config.yaml
n_experts: 4
routed_scale: 1.8
balance_bias: true
init_std_router: 0.0242
norm: "rmsnorm"
norm_eps: 1e-06
train_tokens: 332400000
Below are experts of layer 5 (counted from 0) of a mixture-of-experts language model. Rows are named router (the router's row for the expert), gate (a neuron's input weights, with its number), up (a neuron's input weights, with its number), down (a neuron's output weights, with its number) and show model dimensions 320-383. Each number is 128 + 32 x the weight over its row's rms, rounded and kept within 0 to 255. Numbers have three digits each.
Before each expert's rows: "mostly gets" lists some tokens that are sent to it at least half of the time. This comes from a sample of Wikipedia text that the model never trained on.

# expert 2
mostly gets: " him", " been", " life", " people", " them", " were"
router:132081135092141130122132119074127187090192096146087145192124100141119143127129126088094125103136175160131184086157145193162104141141131107093169175118143152084124079165140143125057075101078103
gate0:159095111073137135109165149117070145151115112124106105116083145133133130091080146100078108087128135097138103138142149108047074147114099149197150126093147123140089127052124169155120112142144125
up0:130124134117103143123119157105116121182107088079110106145126114139138122120100152170154104101158077122125142105136100039103133099121129078086110138110177094110107141169100113168126112100100127
down0:121131146103092141140110149155155083087106121136169108212141157124177097163123129136094093096135128141128152134104136111179121138148137152116147088143098125145178131138148122018130153163179096
gate1:106082142099138126098117129146139159120145103145150145128092126171085093122103139114051183143119142117133116151094054077087138125141148095125120101127142156126141125183120109114143138122104168
up1:107081111094115095146106101139108125091096165183093129159081169175105109168141135121141175076100132102120098135113070122098134139094114120120145162095190170135112163141120123096139113169149141
down1:117116111166195139110131160123097138120132186094156065113118098192092115184121087127131137110123091178161142153172161108152142097104137102171165194111118103103129134076144104156095134136072107
gate2:084168101150145123147128131130159096137115142136150079174163151149114125164148125109104090173124133162154125177147136136074128092159163174051071144114143104133195124097175141186154147076097189
up2:099145125098173162157165066135117194115160168117122110193137127187147088119091124111120183118160126172191177111179174121067132109148177166074099143132110094092096118107133142112103117086084111
down2:084121123132091146086128131098094136115127142114094120104113110175137153119173071102165169127083114115150119079110140146131071143104139110090111116167160105109091084185141105131100192144049138
gate3:157134121069112068097146137116084153098142200130075136110123123189118169149133160124143173142162131117192081137153124153127124115122172143124155117161117211120133103134220119146168166111117130
up3:172118160086117141117163135108152140173120130152126150135118118167150132123188104167184130107131092170121038149140127117143209131148114139136151042119134132146126127165137061109125106111110117
down3:120098143130110104135146108147100128196108155062153054135101151096117097134141177091130126110130082051132114094096115086183169114130118121131096104168125059108122092099130153158126123087103127
gate4:147103150085041168156169075199116116144134138082139132138088119096142129140130135086217156134150142160151104149147146122194141075111129184168151146174141152181036146131110139170116158102154116
up4:200138116104124169037110061092191068162070089134154129134190144124111150123149159111115121143121182096134153166136100086148166098125171170172114095161161114101107159134108146066118144158140101
down4:145136127161121130151080200071134114159087112066178098100125122117176150070133155146197118143101109142105166115154127165179135125140176093100069097137113123184089084176170129135156137117101132
gate5:127155147121121163109122112108080160141118127099123121111059107141164141108117101099170135151130148141175148160122197112159138157117146126120108105083113152161099114156119044072067122199154120
up5:143181156141124166144170120074125149166149101112153109113077130122146117085133107085195146162155126117191138112157153131145099118103130150063076161132119131151044173120160105110137159153149138
down5:192148121066109148137065068177136133124121137123122121155119136126181135130131103088160182134135083156134159073138164131173136111142135106097134143114138104082133138174139103117068124120098099
gate6:083120134087184152119184153144186149135145159109136147114137132179117100163144103112119152125164103101161156151133181139081142115078162115141099152130024149134131150123122074222079166132138065
up6:112114112142164140162112117120115154114173154080081140139113177178131093184116121133152180154107082088170119138120149095143147140077120117149159165079143127120180070093083068177109119083147135
down6:090122142053156152147158110136155131101172186154141130136148150130163177191100131121114128146115038195086105124166137109193165176133124136060132147197136130147061133095135118142119082137089150
gate7:157148148165126090098120131166166092149136185125168132082168080149094086156188048127137135146105064111137154130119170135155087104122146115144071096187096160091128107117149139138072142090151157
up7:148076114140113109154126164079040134167129071106121100111126170122122164131121141138160118150103104164064086139175122085100131183091110140098159090145146111118098128125113114162107132121154115
down7:081137096174071169109116144116101145094178083063144136155155146196200095139091076187130154131160129114148096164094154109108150123090107108112098077158097150143141099143157163203155146130085128
gate8:107115121108059094073138060137156109124108153140139127095080127156166155156138081130222155118112132073082152144103122115115161146157072116106088033171103094118160104161105104163130162167163166
up8:115120146185091144109136109173156094170091108182119147132094180109161155101136157147146137064080134101136141134116069108162157168078074144117082090152152046128137132120129115109109164133142162
down8:125122146117178110071145134134136137105187163111141098139113149130137108148159125162147158149139120102151153108049079097117135112090137125126075188153189168141079117093102125125123083118073147
gate9:116128156137150180123136136119115138153108126085116193107132140196154139111133158103131099161098125078123107156133168144127112122168149134093100185158145123161128137140177125158161201168180138
up9:121129106047086156141152121103082101159127115104096158174165102157085067143133136125171093108104133075086096100168198155145139110210135091114138154071132096132128098139137142151148158152092109
down9:079097169089187109104136127184108173158182123143179151152139157151149086114123121162134109072208120120129092115150162163129146118132185088111176171121115123078124129072145098127101185121103127
gate10:139169120091112155142152153130086136158111142067137110124171104069133130137098148163064180170123174120159154129122093138048119130189133129097094135163074131112142168093129157203127121140119131
up10:121163126108185129127186069143067151159179104060143172161138140147128147177084140123158144136159111135166109131150103165134125154080127085131147159140090088108130104124163120118120075130076127
down10:159114165097182129186119092106205174076149151156094161142147122055100127158121071170152131180114149170149148164077148139136115187131120113136148115127133162119118137191112165126081081112180156
gate11:126090103134154121116128149115084098140084131180156103156116101142081081142096071117148129105161114137161127157118093100096186144112100145205089087129203157177107160115098143158161098141128124
up11:114138105085087117112107105110071145189109171167129150155158112111133169122109141111106136087144127164050141168142170161180157139084140118116111119141168173093170127117145176149106052156157100
down11:088042175135050131139041138186109106144188101138158098119141120102168143092126101119122114145043120112099137073113172176176102123111116107112076104149088159122124142119149176167140156183121143
gate12:128131119087150119099165204079145155131154085140129213142191134088167075091168138098118126128133133184142108113091089124093132103107081099062141106148130167083123110146135133070147142164132100
up12:060153102165174137145148138082155119147074156147150158111200126101122047124103110085119162164113116192080075139122068134100130153040101136044135090132127190120149100154103156159148166195186168
down12:185120142148081108142102144170156164171120170124082178143148092079116124081183157100111090107081100122130110016171127135102103105158086104125133139119136135183105144118119155149135150124112106
gate13:166158072134122120136123074104142204078068091143126134102148175149111145121171157177123108080131178122081147087107133099117161094096121122145136136125096136140150164163136130073141127095117106
up13:176147115203098150180122132165150158184117129116099156142127157148111114142100114110142199119100123134128092152069133076125118145118144107149102114125136148200101100143192107126211166191178173
down13:129134133079173094171134158138094100158164132176099139138105114108104198105221123130158122107153139136111153093102133074139115147129106084078120123160054131152146108095111131117115124072051084
gate14:164142137071147151089131117123166106116094088162122138156143103214116064115130142141076122103125125150182094155089096135136150094123172171150081127085165177129166091193205114148194143163113115
up14:108123084130158147201108190108160129122113122188111137192141189135128163115103126153177081141179129156147148120110157144124129049127121161142135139158075073107142119061103121127156151149135084
down14:121169130098158129143159110203162131197065128164080137124109176156142161155152137117149113127104163134135183136163126053193112112126196162113141121121143080119199137137161131124125119103138132